config.yaml
num_hidden_layers: 12
d_expert: 64
hidden_act: "squared_relu"
moe_layers: [5, 6, 7, 8, 9, 10, 11]
router_score: "sigmoid"
routed_scale: 1.0
balance_bias: true
lr_router: 0.00122
norm: "rmsnorm"
tie_word_embeddings: false
optimizer: "muon_variant"
learning_rate: 0.0109
beta1: 0.95
max_seq_len: 2048
dataset: "wikipedia_en"
Below are experts of layer 5 (counted from 0) of a mixture-of-experts language model. Rows are named router (the router's row for the expert), up (a neuron's input weights, with its number) and show model dimensions 0-111. Each number is 128 + 24 x the weight over its row's rms, rounded and kept within 0 to 255. Numbers have three digits each.
After each expert's rows: "comes after" lists some tokens at least twice as common just before its tokens as in all text. This comes from a sample of Wikipedia text that the model never trained on. Tokens count by the router's weight.

# expert 6
router:139143106092138144136139169128131090147145125126134131172111105090151173119111178148154124128133128099106085114127097119159106113136148133161119112136101115122142142162089099155165160091134164070159128129060124120127118102158122131145131102126136103127129148121113135120149161118141087113108132122173132144145137125114132139082118171138
up0:164095112144104151158139101101112098154175148088132117147128149140145124119100126108078130083150105126117148125130108146132134115126115151110103168106120166096139156123135151092147112105122134111178155130151097115131084110139105103095089116111145153140122114183081152127131117142118123139125084107186161139132107143125165148110114104189
up1:119146130128066134132157125124151091126113125136114148093149160103140128107089152105146142141112118157148155127111145144097164077141124072144145118151162137099145155142133140146151128106163147115135149109123129177124127128137159130127140121170113132176131140105113159160123137147090091171128115104193093134119137139118161143158138125139
up2:173161155136119143112127126151171121134115171126132132146170110131123131116120164172138123106172152097126087110126109150127123118143146127111149175100132072146121154183102142135146125131110135113107157143149140114121137122145115129124129128142108136135096123108090128148138107131108101094096114117156124156135131127112133113144178141095
up3:118099129101092175116121119106144148137127109125160114151162171107103129097116107085096167098196100191123077079162155132129112108131108087124175128102111131116111104132165125114098133118113125154124140123135104161115093142119123095103115131152144099149119115097158134079130120156123105119133133145139097116083143137125145115108158157141
up4:121120118152131123145102114099138111112119146113137132128135102168143132122112142166108147118095150113123181089159114134138138135139136108150080153103083128140155141157155110149123141201164148135110176139142135119093116101140110169137147111134132125099095155150123116130180123142195111161129145158120129056161158113165130123155124103106
up5:162149084094144165148174080119153143147088131150131107140116142130089108070082102126116127080110153161171134103101088132183125097135109157138089133133123132170151097103154172122138140099112155112095141105102153166117129112115110177114103121135170156166107136117088112154180118133129126124133167154091162134107129107100144118138129141143
up6:124097145112128110111101095129132135159139119127114111123132127152084119143108192118141115131096160148129097146140114126131093138182123112156095156171128133139106137106092118153132137087099137120132127086160134149119119152109085099090091126139133132173129079145132153121186127122161118111138147123121169124154145113131074129096154152121
up7:147140112152149145144125100110141124160147126098111168101175127136129138114136084149113159106120106088150135159114117139129123153123133140078097116128120135158144097142127133124130149102141137148152121131127127119182102099142115130168132141140097134142118115095102140126144113167153171097119143161161109169119132100114140112140140147100
up8:151147143116154068113131140107145118118137142118130106127092156106115127115110152120153131146131081103104138148101127167165093126138129130137116186117115170116192149113106114193116090139099135138107122102154112102114145143099120099105145092120121150164105130161135145146130136112104092169143104190137138160100146160128135106150138142157
up9:120108161112117174090147175128164122140196130126116117126132123097092148134103128174172072115138144131096111111134069165165123159128121102114123138168066101075117142120136115131121114134095147103127105102110143140127140109096105154123119126134136182125109086097122104123146124121108107117115174116131093144121136153145133160128134093152
up10:163146096147136121105124093110152107153140128090139149149143123141135177121121101086100095093111096124135067118112158105125130141130136108163094133085103122120140114150076150124149149120128134089126128091151131113134123089111104141115156106148152170140103117083124139118146155145093115131129129093129134161113131139145115150124106094145
up11:133145131113157133114130106159133127183110160108159141130113108117117191105142141159123102095160137149116094115125122160133071109112150083153099106102125135147083164161110117141131133073098135122168151122149120109170126091133110110135138118094111119134149120109156149196135131094114165104143103155096116127148173155120101165096145119127
up12:097091171119151118105171159130117109142113114131128129135171142127087158112110142089108133068097115139132148126096120120139131177126114133147101097088142113153142081098138145093145109153105140096125125093121135107146129113130119118116085154100129088137150127132149070103093113146138134130143128144116108128139146114156102121077106115114
up13:144173131137164137132117117158108108130141180116106132105134119095117113114106125121152127158123114138111149123086138075222110153165142138119150126098111157117180114126099153116144155135105140120175116133132117159115119124100151138137171135113124171146123124123098095134106116082120115100175162110134133079093093121120126156094121150165
comes after: "| ", "the ", ", ", "of ", ": ", "- "

# expert 4
router:107101180095127133138146106092119120173102134122160133151149145061152161131107106131166128052135114140117111111138145115146097140098127108144188122127121123117118137124073163118129149168124112098143091110157128144089124129155105152140130118160155081137141136151147115151126112107120140094128147119130118142115132123133091144164155103152
up7:139119158121130102117126107109155118096144134137080143137123144126118144113074081153107156133134172129121117107126115140093096116113143108117132112147134133142159096144071131143108102147090124128104142174099124152104120097118170116082169160113101126121104137111121104136182107119122165149142161172126117082148143072136138133138123080148
up8:131119169118133104147116121094133106111144072135164125126151141123144147086145139136156119136130105126140157083092100099064117129115108133145168153158089166163144105098061105111154124088139144117153128087094115134069101124157101123136143142084111147133099137170159136103135143120114110149127160133091120156167151151141099091152097108148
up9:142128090136165128155123095141166131169120093114088136144146137113126132119113124137137190149148141145053137124094118118129103105125106140120071100118162129139139064150142150150130161097144109102173097126149118148124131154125086146161125150133159178105144128158086157115138114102121170088121158132136135121132171140098090133160184097163
up10:091126137164164102119139101118114139119184123096148111122120153066133175092110133145172154138121121123112153125095146128146113097095137126112146102128121135155141109115077117185135128119173115091108157116137123103100120133102108145143134135147130118149124126112122180104146104142120120102138153142160100117108146108088108146097145099103
up11:159127111089142123138154159121109125130126113149130121157162152127145120135139135116142115133107132074136064113131170096145091121158116131135118095146102121139091147131111114121119142126090138120146077133128140096075151104188132127160132127104114126113148153111111139092106125115113129078138124076119192164141115101129158122145166141146
up12:169110142097175097121116133116158126145120181108112126141122111098127163096110105131094137071127134151181090155136115185119135144148174108098146129133094167113144137168075127112157114134120122106091155123138127102114137140150130112136110116095171145087122131114157139127147111100096142079128094184118115119110185118171147135186128155141
up13:114139109139129120122141116112150133109141094142139122137105120125080145131100154105168151180152155115166146125130156138161132136150100167120150154095134129133105143124177142085090148165184132155109123165162140091092140068111150143109131156200119115140098172137157127158158151119140103159160132105128119146123084103119122123132130130130
up14:120167118144147102133109143092127130149138159139156148127100127113106162125137108155133150101154164122119078141101150103171097121116130120126137128162157097101110110142114130141141139133165143127118153090140120148106089136153150187171104114118163091121127072137125142138165139101101165129153089133123155095092092102143076157082137129035
up15:174133093121163170124128111140122155149136118124149121131100118118184157138095115113131130154132106102164090103145148144067094111124078110199140150063129085143110111147158121136089129105085127106124155123134118145118144095128155122146147140137151141102128153141157120121106149120159151094098110132158164152169161131165138141132115110136
up16:110120126124104132153084132108117131102107155096185097175111078099160135132118137116118130124116148100161095116121076148128155127099138114145126121094120125141122137075067175115098127180139111117143138157126089091077106107156133149129124150145119114133100097135117137156120171115116133122130087126106115145162127135140144141099150129079
up17:100136111138117111108157105112146149145113142145148117149105144093099101127113101125121140087127157138155131129144128117148063097161108128164158106128093148115140123134164130144106098100087122117110140124119151132125137120093114153082129150102129131125110121115142114106172124126108096150175133117092135124138160167187110180130124138115
up18:106132121112119126114165132129139112129088142127147066116148137116124123131114131116146164105129136150128099115118110102125108128141125148167126098065089150073110131089116143116122135127085093111176097078151118129132138119156114118163131149106114098114111151155137148115144145130131099092085164133138124087139146133135128103179129155204
up19:162124131111152166134148136138105137138130124124094104100119143089137162143146115121137125147161152152163088155128135162135117101122141152110164090124185115130104111140137140140104095056153148105125132171127113141111167171129090092099135183140126116152159164117137138126100118120124133105110164123137152146143113121072118133125106150139
up20:139133138143150107118127162114114145171086094121117094163187144122126144114149143099153132137103109128119087132113122117159115138133111123192124123093127118111137096098135139115130119087138096083105088105102137132119139116122104107162113120115155158158108120152148125106132124169135122110137134131175139131131154116123120128125119141114
comes after: "|", ".", "\n\n", ")", "==", "s"

# expert 22
router:178089160114135127109125099131118120153100165116124108145135143124142127094091128074129146068170127148092121154102139116162117141121131107125171170119108105135170119155107098170161139127149165104131169114103090149108102138113107099138143122138117135129103111139103116118090131133148121075137118101195098090128142144129162153081117158122
up0:124092123118159136134168122141132072123106139155156059142162140158140098113110143116094121104128143134157076145113113112118136154116163149110157124154168145106113166115122129118159193106113100171158131129131104118136145061124111111137108123137134143154095115137146116177167101134160127106117145162184134092145085138107125142125119132125
up1:139102147133142138130125108188137145169107142112097139120144163130122141101078141105168152108147134122109088119169094120168121090137132123176118153123119190112121137131144124142103123089137119132093133125115080124100081105150124115137138116129074113166114071185125143167131125106107126153128148143119148163101124131134059156121085156107
up2:127148137105079114113157128116167109134130159121090149101182137103113123113154151125109115131172126129080098130125132132168089095120167140101157111146149110134121155141188205098105111163130147143138117103130092084076129151138146141151145145140131148151105131119128130108111116142125133163148117106146178107114111147102118168117147149147
up3:188102148156088127117174144119129155134091148151142092166131155146103121077121178145125109141128149123093122073113119118173079155133116116113128106086167133147120142122104114144119154149153134112150092179129122120073105103156141118115133161152142138125147119142132111095098115169143117154118109099129150102104096092141143123096119122125
up4:137095139112114122093107170114132127146100128134140119121128129122144119142111116126124170086074109152169091129122136106135144124113168146129116156155132175092143159151140135122121088102105149108131185125131156116161141111154116085166114133144151128063134157107077128144124151123144121065128110084149141104139133126113136142128140152114
up5:104136081124121154097148129114094147173119147135122109156133101190124096118107052125119111120105123088150141151136162162121101146128109124113135143146090128126155128123138172135103128118139120149106123106112131130089129145159096111099104149139114131101111115082120166150077120119154120141126157130156150132128151146106113133196116113139
up6:138090140151190122154160120118094143144114116155106119135116175113125085127122134147132122118141155121128173140118112112133167153176117084109090105147168086086146158140140089119122093108091146153140090158150107115159173102161135129131098146132132149079104125127095092139159090141142121133127132104129069156155144140146125134141129118122
up7:100142137146109082125158107155178125104143084121121166152140119134129119119153129157116136144138115130111111111131150146097160110146103111165151075131068132157139130156108164105082150101129147143153167116111100155100112134165125140084146138136107128128141129149108125152138133093140152113158109104146111135149110110148144134154145103107
up8:157163156145123135093146131118138121143183138159125141132112135106112127145151088117148111163145143142116102115087159120153104139125076137139165144103130135136120125191143134136099136165171144104108134167131113082145158119147174141122110130132146132154099103139108112152141162104127143061149154110120098076132153119164169082091138159133
up9:105137162148123134125116095107110084111126167114132113129126142145185129057068152105093140101138112118143116134085118158122129145124090106145114125100129118140098166173122108146076204098115126124134132124170104090113116155114158139105107114128120119136119166136137160115103125141177161147138077109107129095144168138112111114128116130150
up10:126133189123123138110149157112123124188131123096117137138164094121109107127128164098138143138119103119142080126131139171133107095139077107085104167148169131088113123135122121165147182094126104132129112160130118154136083152128147096155135095159143110173115105133144128114164130130138122108125115135123089139106104138092121122162130127161
up11:150161139156092103093109128121180125118165145125109124103113129150139117159078106170169146157122112153127100115181089077157111110105160097132149145162111100139101115139094129118109150091100156117151134131153093128134153098153127156127152125156117141190101122132101098145122139078155155128140123147158145155109123137146159142131120139109
up12:177108129147160114136130129110159100108131120126078112128140109119136142132116107139109132151125140164150135062163136151124101093147159114123113149132133109093109130112151140112127120141172138071174156116104148169136156181099137077087133141171116157122159125136129108193097076128143148136115181176125113173154139115123115131119114149136
up13:124095135137164134149085136077163127124130139135118092105126108143105122140120129141071098097147167177131093172103133105107106116147120108147076160162168145102110137158123126148118140119135122090131171065129102161144135161110117167094117116110096103111111156174124156085126106106118095123129144111117132179131141128126091121116088110114
comes after: "\n", " ", "\n\n", ") ", "0 ", "1 "

# expert 20
router:135133146193139146128147111152162132145109130134153106125126115121111108115119139096116122117114156078112111127121141117144102080132115170116176090148162106144160122131157116146148141120144192092134138149108148147102116109090129117143163187174110143151101161109122130118112156144123100100116124111109133121099148144064150153104171154167
up7:137150148132124105157086127143145116144140149146134085117147149117127149140107088142145137126119089104150086189127102131149121107153128149117139137117096172113103159121107117119122127148118103135089127164150148137120119138084120124132083152136119126156157096151043167087111165183132144144103138151140163153120102094124106104152119154151
up8:136102142123134098124133143129153077112138141171123195104164124104156107119112087187112168074150123142094106131145128100161091153091139128090123145154103142131118136146148117104138126095108147097128120137130120107099145080141184137128162144124146143139109138116116115138089157127160150142172152091116151103182084130121151124093137165113
up9:154118126128150105146130148127134108138120129121095121127127106152135181138098181067133142094133099131112114142126173104103181137179132163141143175167110137058102137126134107145155116141129162122155115121111147165134121133137156116148107129123145135096148124099078130116126150174145123115138128124160191149136158107116151124085147137158
up10:088172153142145156127115150135163096164110128133076122150117104132134119129120123185101140131154090110157123161144143149157139155091124109121148111123157160160116120151117080131121093102139066116125104110159140139120073148126105122110103123138127095186116151146201148162122146132145108085128128141118133125151097152111126142129162151143
up11:118119127135137146105115126132151130128129144127148109161123110112159163167088147093115127128167113142120147110137074137094110106087124152167121102158121141177143146110135165092159106155078117099128081187115168102155140116127111110057187122143138153148141123108140104138165095091119140111122141172086143133143132130115133115103137113117
up12:155099106115138114134160113130131129101138108096105110150168116142177073094126141111157148108092154129147140165173100113145156107122145143102148122086104080095152133148105137155151145146103114169115109106131104130131129095128135109124131203123119187151134137104159112136171117127126127141127127143120196125082160093106123173133129127141
up13:103115130121150148117155139131134132170111149145086103101162145063118126120108135115173120139113115139112134072106175128156150138106134144111163162155161148108100104107122130144127136111130110131096101142158141171145177124109107140128150158138125079146119120081160171154139133091126099110163090119163175154148135155150107150129153134150
up14:135081126192124076158149147139164137135084097149122130139131128139118130105149111157134140079125122123137085187119138154129138138124112202156157135119139113100141154115152170114146125135108135117162116110131131114143133101123101082114157126144145101121121157168135120119087135067111138110141096087127118125135150101109125154140175163091
up15:161133136111151081123174113140113154149137117167147107093157181139104136110130112126137126159153113131142116131102119078136119114146156136118158119157161113171158103135122139102129136115133117089125116157162155132160129137118179078125096131172116141131091149136155100126178105100091148115129173100146122135138143080133085125141145128137
up16:097136143130124134121153078097212090150119134151108132152154128116104137115095107136141120123128131171142110069110120129144123105134143070111112125112114137110122138144092110139151119137147142117133111111137114130161150114123091102160166144117147124103122126104098101180094143128141190109103150122104150127125162107143111119125085138116
up17:127119115126146147150132118105156080161134144131089149166105118161127156120148115077156147170079094126160132108119094141114139086115065101150150139088136144158165115167147120161186170164165149120098106135122120112113142114123102171127185130121150137124105138176129122169129150141112154095125150132126167173113134112101163145113172119120
up18:144157132129142095120130088109139125137086123166123109145081113128106140060152110175110156156140109152112129119112136079135152119109120113110125116115092140164118147120130106139125132151151114106198109149158107117135111126130132163087116138174120082127125143110110125158176135093101103155151132146104153111108161094125102148132148139130
up19:146149127146118131146109140173145109142108140133104141128166163116150127123071158140168147114137122104055124152126109159121109170104110102105103121121150159134126149134129105147130138098124153105094133138121105144138172147149132115133135152160155110147083103108118126181140118135151095126108113112146131142092154125104167140097087160147
up20:147160087092088112096137118103153135141124132147125120168157111118178111144119153132177086129145113144109155141146097151108124118147117123134142158111142157099162092148112155124116115130137120145115095144115165158151115083092102167142126165114110152106145139109102096073111145118138132118133111146123152134126082150153128162151127122126
comes after: "| ", "1", "2", "0", "3", "0 "

# expert 12
router:122163107103145139065140162107174155127138146118088126169131121133134104147148167153124117162104120137078155147111125098144083137115132140164129143100122092118109143100108160149159114145068117106140093108112134126136130154123104126105170090136146134135122119130134099093196140177147155089108151153116122158141171134147106123133110129124
up0:132145125148165131144171107139103137121146092142127120128141143136107134115132109133128142128169145133105077120110143130123110086158134144076098110120136120130119109129133088130128129133138136084119104170190147147150079163099154087122108149207138134131074125164138110111162131103123122089110146099117109130121168142127076155132139136147
up1:128109094116144139141120108134171169118130150132135174135071125128123126137181091159101132178183100125122135154128124139089111121164138104112163141121157109128119163104091162151118109136124112147138135123126118132138142114081110138133147100123135182170113103122103100150085118145105098113138129128079099149157180148093095105116156159104
up2:133100103164118146104159159153163168152135175115104138129118112164114098117121185083143121155119138143142116166150097167159139150153127142140133109100119112164136080149130166079149126108110150130142131147100114131132122137083106146113141114117133129137139116129101134137121142150122121128141129146128124115109124127060130128112091134090
up3:129130128151103142095138168138151147132087111112151129091109112137114086140119150108145106185103086111151137150107172153120142121147169157153119139098145142076127121095078128128113108139140133126165160137131128103119101133125085103130099097128120118183138136086114128170106137164134133113132128127129091086116138146132113093134164116140
up4:095134092130123131137155119178157153124167155141115148152140136146171126133124130139131107149145092149114164141153134112168115170142163097131161118124122113095141171108128097126176135092165087132129137135122151139136139108133127134154098110160140115159082089116102101183133118121096160098105103138129138151078160137089091100124162117078
up5:149129101148140081056153128108156151145114191104120104127158155110142113108124153134116152136106115098121103092150143119152087175100114136225137140106132131114135121134129157104148131151145140131077109152140115112155122131113130109105129108143135165112162159136143164103118113146117186130148133119155133150152168159125151109122089165146
up6:165171097123118111091165106129158099164134119112160126126132127141165157149134112120101161154135132092145119135104070084151123146102123192135139143111183102102111130097165106136163134147118119144141167159141116134174102132144174097150120079134163135165145145157120141095174132126122148153143149118132135103117120095115134099125161169139
up7:136105142106119153074138124140131109103136157148095087148130120140120122106125149134142108162177095113132168138081073119113085166149085131126129153098149123181119121150112163114134134127095079143137137118111115164122126085166118161127141103124203111138120086156142134147136160146091131112119134165142121095081113130100155155159189098145
up8:111151137120145135096144144129161116128119140121123126138140153158141135096104099095127144128163146117139110163170134089096098109101146128128128181136095111100114146125194089143175094133127093130170127162141113137113093109101110142111135098155115145124133132156138132133159157155092143167124104088129120156139133100129153108176120097138
up9:113131145109119132137127133120146155120068147124109145147119127166101110153091068106142151151120126091110164134113076105135107142108166085129098116137137104164157163081159128103201102132119152122116137117162140126143110116119080113100132129148121168133115127105144134134128167132087138101131096122170106162127133077121124099096174140111
up10:157093107169161096114087122093171153129160157117100148120159104122093134173108162130134138142091111174111139120149130109113099124141142111140103134117080118114125164120128144153120108163133127116096149128113097157153140124118154089159079144167135147078116135125095130093134115106129140119129148156096100142138146121136133087109113182085
up11:132147136135127099115088132070143137176122126094119145144166104095100121116149136135141150128135125153148160158101111159125125137103173173085139130138168140137157132142102145115137133110103092118154175074113113156112098135108060112166086119119122154189143136125130120093104147147098109147142193132167127121151168155135098086108083128114
up12:122141143120114148138067148089141163161145168124118098129096160099128107166112136136128085115131128148080127126142094075103095145128104175139098172117155155104129127115152072124087100148136135144128081131153137145157143150113078138078125124136131140125131119119124152120148142137141130099138105137102111155121126148104159108118163135099
up13:114088152158138142107119121098141113130111111126104112111152159134114145148104131181156130109151122118118080087144095133111142119110158114068129135165129124064102118179126115147121138147083081175181155173118091126120110165131084131142111130138123110113121153091155144114088115110124152151096116131115181119126129132163139149130121135112
comes after: ". ", ", ", "\n\n", "'", "The ", "that "

# expert 0
router:110096119112145071123120124118174119130101170156149117150127116099132144145112158121148124114116135118111128159131160110124104141122138157117181108145109070144138113116084077162214131114116136122145097154091106112098086107138090091174128143151122136146135146147148159108110143145124139092116103094112116147133110124128162149122143167148
up7:136100118158137117120126118114139122126165135156155125107105122103152130115106164146164158123130080107100087150101112108121121112146134096116104125123089142175166145057110116121141094109112150152118134094128098118148138110178110058127140130172132151134161153103164129136142124085092123124104070134142139109132137105138141140178129126115
up8:143117127152127120134124135128152155120104110095122123139139156155152138113125168164120132131111141112133153130095127078098105101171152110127095145139104104093138147127109083119122141135097187078086091141118100111102102098148143143151121143166094107143116112134090143104117122102087125130124123109085168118133085123153118121104154137087
up9:137114151132131144119077162125176135154128123127113126155181176117134123106149161109128095125116091149154139172149139150176124119141138143107116141118138085099128104143128143147181142121090118139115097159117106118116135156129137102128100117155125163128113153105125093097150159166156135079131135127141112145130151131111098099170100145137
up10:138105136130128134079112164152120128103135131159072104134169134132127149069128169126130102093102128132096138122096104152120126129154158074127127122077130151122120119101137136131133151129100112106096121129138168082131127102133086069150050125114094080160119106144113122127142088156141128135097147110112161142086167166110103157154172094090
up11:134107112126159102135147115136147129146092130148148081148115167104131148176113132132119169148114171124106141111106137120155122097142127103161119135091179102139164110144142122099142121129155161061127120151148144127154101093116150125108136145175102090169171152134164123104110118125094099130107144105136095133130146102126097114159092107133
up12:156147142120110096073109109139159110121159138074081091095123095155152133122122111114132131132122125151137111132148109130184101169111136132140192125119153089145098152143113087130130156141074131100150161137118116115130151109148144103137112139124089107113096113126126150100152123083183185125084143148152123158160151105169102158096172151138
up13:132137135115126098125156132094150109130096060157123115146143136166112197174122114107141099192154122141144079100122093110111115161135140154131135125110151091092123120129137091164091144116100127123185140100111125135133133097115089125091123132153126147163147121139136102120123129123156144113112138052069107146147115112086137141150166102095
up14:129146128120121125142139124095091114139140112139161113139082065122067108159132180145160112152160144092103136124079099128100141139162138133131142130092139160109083105158120084128124147137105146120136128138129121137089105138171121161163186122173154147117114081147118194123134072135133145107144142137112119126125136090124111137125158118179
up15:155133126148128141115131142133107133149118146156150128104095145138135128109167119137143097143109157087088124111074095157108096138103131116130076131105113131119144129144120138132132149175101167130142097127079125160154135170116079148102139129117152144085139095110124128138119110114148119126134127106116151107107153133127076146102196141139
up16:123130124129133115161142151089154124146106067116168093199130145134097189119121141149116142125095146121120131122100136091124118087137127099114121091155109160118136142125111100086137148138164153170196143130109121106118117103123117119124118157123155070105175131118133081104130115151115143150138137172137161153087130149136112134107104148143
up17:132098122157133134105135106099084130142133123083130106115140102148085137141123120166099125175121098164104146168099093126171145104112150137121111164120132148121126113121070082125112156124110121115157120120174132126159101179156130147164098080103119149176106129117143071132156118108113132116099150147125153086110133131105135096142176168140
up18:117143101137116112121147149125118100127142132159131106149111167112158096129128134122184123157132103154140159174106116138104116099097144070121114119094151158131129136098094097170103097089136117166104116130133101119143107133188118124172118116135140144111137102139118120103121124168102114099156098128079133144144147109128126128137152102136
up19:139172115091130140147120142073099133107111153078163136104133128117111114161138181157140124138140107086145147145146089132149148127111116171160150135119100121121155150127147104129126181104134152153100142109105114129090119153172131146131196151106153120142129116113097127143157107153149088139168132157165137102118156170110118137138130125133
up20:127112119148126126122121164148100147158126131182094154128173182103134159102117127113159152139160180111107105155092125086110146148156105106134127132163124136077105133136124113147117121088093130142094144142119168136138106125160139128131157142171114090135163126130134146086094116119150126129128099122156156183094069096124110164116134122129
comes after: "| ", ".", ",", " ", "1", "–"

# expert 38
router:144125140103168120125117137132147127146118148153152145126120124118125144119113155150186161130118134109119120123079084108176103116122131115118110133129102105115142146112070159120136149127130157086114176135112101119099109112156125162109114138121124109132119141110082144122109106095082062138140137141157121115153129135073112120120143108123
up0:141135165122180117130105143121117111157133140124087127119151114119127093127159131140137104150090151117138124130123169139131123114099150120161132111178120174151156104139125042103144129043101107120133197137144105107130121157145100144121074126112141102149137106113135101108167091145138107124133134157173119130159145151094112086085128133183
up1:104139103087144086147132144172152117159129160184158153166149115129094138162122120179133168117110172146078148169104146137121106156122095117127145135134113120139103116162173143175123109139115147128171159136162139133113123077139128143124096117131133179143137142156147121171156120134112122102171097128173151140114108108093113127163144112143
up2:142137117086150086123143161126182111100149146139136167142163114165154153143128102105133151137110139132152122163138158143152123176119128128150112124121110115135136150142152100099137143084097085111117141130136129127143143148157128113119187149172122110148108148086109114119141132168144130123137122146129123105173175104131141113182144147109
up3:111127170099143086104107076092153135160136160109188105111156123102095138139131147156100138136155106141124134111107111119119124146139104133125162158147122110107129147136107078149109150131123135124155154129141176124153086107174092134138115126113124150134120130121121168133143121126108117152118130122114096121085141104145149136134159114102
up4:124143137114109070170119119115117100139139095163149114149139155119127106113136166120119107120141130117105146130138119087171118125118140109139145116171122128074143112080154154089112130167149159105143103090156148062121141121115159143120152144148170129144099112119098133144133137145125136143125112148151132140130148119088128135098115146127
up5:114101146100141116134133096142165108161092122170102141087145113164103159170131139139100088116132127136157166132117138174136124148146101141118172144113127124132168121110121154144114140137153123139141131194154130150096080124091111142118134098161164072163127119175146116130107132146128123157131125160116138099159149152093115139141141158151
up6:121128155136138152146160128089125118162099177107099143121141126115122123148102187131125144125111142151140130135124120143140094119159080149091119122143109133129131145143142153104161116121154106134124129169144132129108105150096117103142132081126138047146117139153148130107153141133058129071135132142130174094142146133123149061137140129119
up7:099127108113141085123110124161135156126141155155101147131141121123140141173130100105172139129171134127127106086134148123114137112138121136143144137139081118112123132191121107114148082174118203127145148126104115133121123144151130131131161113157134149118102095143083152141098144157144120166097119125179140163071136166138107146121113115125
up8:143145148128170129123103124099122151119141151103130146140171127126124109119153087115150135138071160106139105085090074115137117142138116108142122131133108160085132156162104137102132108091169134146107172120107101129106113111111143109163142133130139153177118175079121139113090119135064131158134101149109151133141146140094116144135079100133
up9:155150130175125143138109116126196133115153128119137142148130145141134158183113131148094151128115113129097136089083105095129099117138157124136155165144119134108139171087147090112084072125124119148131177074113156116170126094128140121115175111138106123103106135166115111128105128136104131138098153180116125132143116117130186146109101153129
up10:128169150121118104112170141155149110142122110163108122099155158109088156126062121148157156173162148100115130159125110096135117141099096107140109138175106124122149154157107159091151118102137106067119110131128118133089123137108101157095081122143118121136120118154071124138138116126083093092148164130116077107140090133120103162133136149127
up11:127115123163113140111128115121117128124134146095126090128153117094136100135159135140137135101144161099156116090110119102141113111107139085091152137129116119122110131123070148117122139155200155131081159141099138162107115102121070080144160152168125111107101134151145115101131136156121151149116171161146116123156151070161135119111138086122
up12:134097080142143152161141087128118102153147124135111167169150140150149158095108169129130091123150102099129130162099128137135124126169169168109092131103135128100107152109186162100089142126128115112119160145170109098144137161115126136109130130133118147133101116152080184147177086129119116093125106135154107114148129138122143145108137094110
up13:113129147171146146122147138106170099136114108113143124086097141160118088132122134125111130152111094069114116156103169127155151124147109114128119126129152145101118096097157151130114129085114127141123128118124101103145138126107113125099156134144179115160116097128196181152120143136120096155128102089119121132138130171136133162065156120146
comes after: "the ", "a ", "and ", "- ", "The ", "\""

# expert 3
router:118103091132146126109137101135160131126101173112115107139105102115111115121114142135150158136125137087113153116137124127195120109116122161092152113108098117144174110151103111154174122128127129119111115117106106156115145090134118134154163142192099141143153156093106178121108137155123096146066123101144155131104142128076153124114128181143
up22:116135098159132118169153105112146090117120141091094163113096155128150089112138130135144101093119136136152080168161155142112109092082098119132149088120104129073182131150145116103082089144112124151145138105138121127121109108129109158135123143136152147152078136091107104181113153122125155121115093127135123120143138119114093115153155128133
up23:126150131126110145105104102112128126136127176118109106147146097118137121129086142152117115161099113157134055074123119144168079120137091126095151148130123137108167161152130151125121148124108110110118086148128121099108137145123154134109188166126129155145165122119111120121143121133120152107110170139095122123130114084144098109097130107113
up24:090108134107150145137175144119183072141076136149115112117156127127139104128173078157145148142094087121123162126115130130131125122138108121143168107135086150139122155138141084124133081104126143130115165154148086102128118134106146077163143113120145164152109161118109130151151129155123141153122108139139094108119141126109128115131097152158
up25:140206093141144111120124130092138123145168127086134136147158103107095096120138114122134164142146100093123078161138150134164175181099149101123121131128107141081145125112154105150126115108105152132144093146150116150125135126121111166115154160149124113138099096148139163133172147140114141138101106138146102169129126124114139139166125123146
up26:130125092175167120129100124137179142129146185138098107160132104101158148127114143136107148103089118164070150105110100121156093174179120073173190117107096113131160144117137116140103105118133109147106115167129099120196110124118143143118140183160123115134118130144150144120138102109106179090117136145104082147148149118164121121129139177107
up27:168105121084106092158129130122166139124135116177099153159137135106123129107164135150145140169114118069146109124134140157137158142167107139133166124122099096085085124163146112107162097124085133149132144124120124143139114144168120129126162183152136114116085088091141131105147156125111128103122135152148138149124154129139122144121114146129
up28:098163134143129136109135091096140120141149144134139194174125127100179103165153102104116134127163094135127148122155140140079136128108112109160174099168087129160140095147139140104130109112118106111114189109118158124165131082114109151147156138129132150137109144104101144098119151174124134167146141127163132115135130118134097133098113119137
up29:169137121131155103156158134122145131135131126125138113138119130142132098106149161123128162144080119100116121119169107101117091084115163162110133190101110150125131171071145133124129126075100101117131168119104134108163129128117146105135099145150125103118161143132129136129143148109099135132142095096104131145141150118141126131082154145146
up30:132111131133089113154132143132131095104136139116139147161156136114094117137149111152132085102128123119095135096168081170127112132134137093192134146142092118113098125118140117148149162125108099127151128134099174122114097115129112126144138133151167162145085096139119156137149141153142134125094159110118164124160128121141138113109116138137
up31:169137100142136099137150126105113144134104118120109133162180127113060090150130127117132130081126114111093134108137123115156090126142067134109158119122133158119144145183130117112123121125148126111166123095130098197075128144125115129125144141146124166122135103122093123148129095098117119136169125120121130146119150116106138101156178110127
up32:116129096133108143108150114118113122162131147158148094137130118073138107105123120170135138097126113136101158148101088149151080114136176129151178093151128122118113106103126110063142158177124130151110124147167134147097120109129143098096140173150118146159135109127119103143118128127110111158172164138087118146137073154148107109129102129122
up33:128151106078117147118158120099173143120106146126082130159143119112084104121127184142140106146127174097099128105098111123137089161124126139124143163131115129118113190124114107138122136097108122128110150128090083126113127117164107123113126120170114096143087153131131134190113088137113131092128112099154128183083156112099126157126124162112
up34:128144130124161162152176140097105089138122150136156130126079103154134136140096101153128125082129138104183157085133110117078133115117167092178156139076142166155142146121153129134090140127146164163090149123120139132089146104128117113123127120167130173115124124126110111121066126126121128162098152132113158150127097116129101166103148120150
up35:108159106134135116101125100132182152119114115109144115120096136152160123137102150148121176155164095106143134126104070122133085147125140134118148109111140159103178165104145115108135144094118124153122157113154154148077148099142131153142134114135146115111113120145109145106088155131097110140118139155134155134118144090156105129089114114098
comes after: "| ", " ", "; ", "(", ") ", "0 "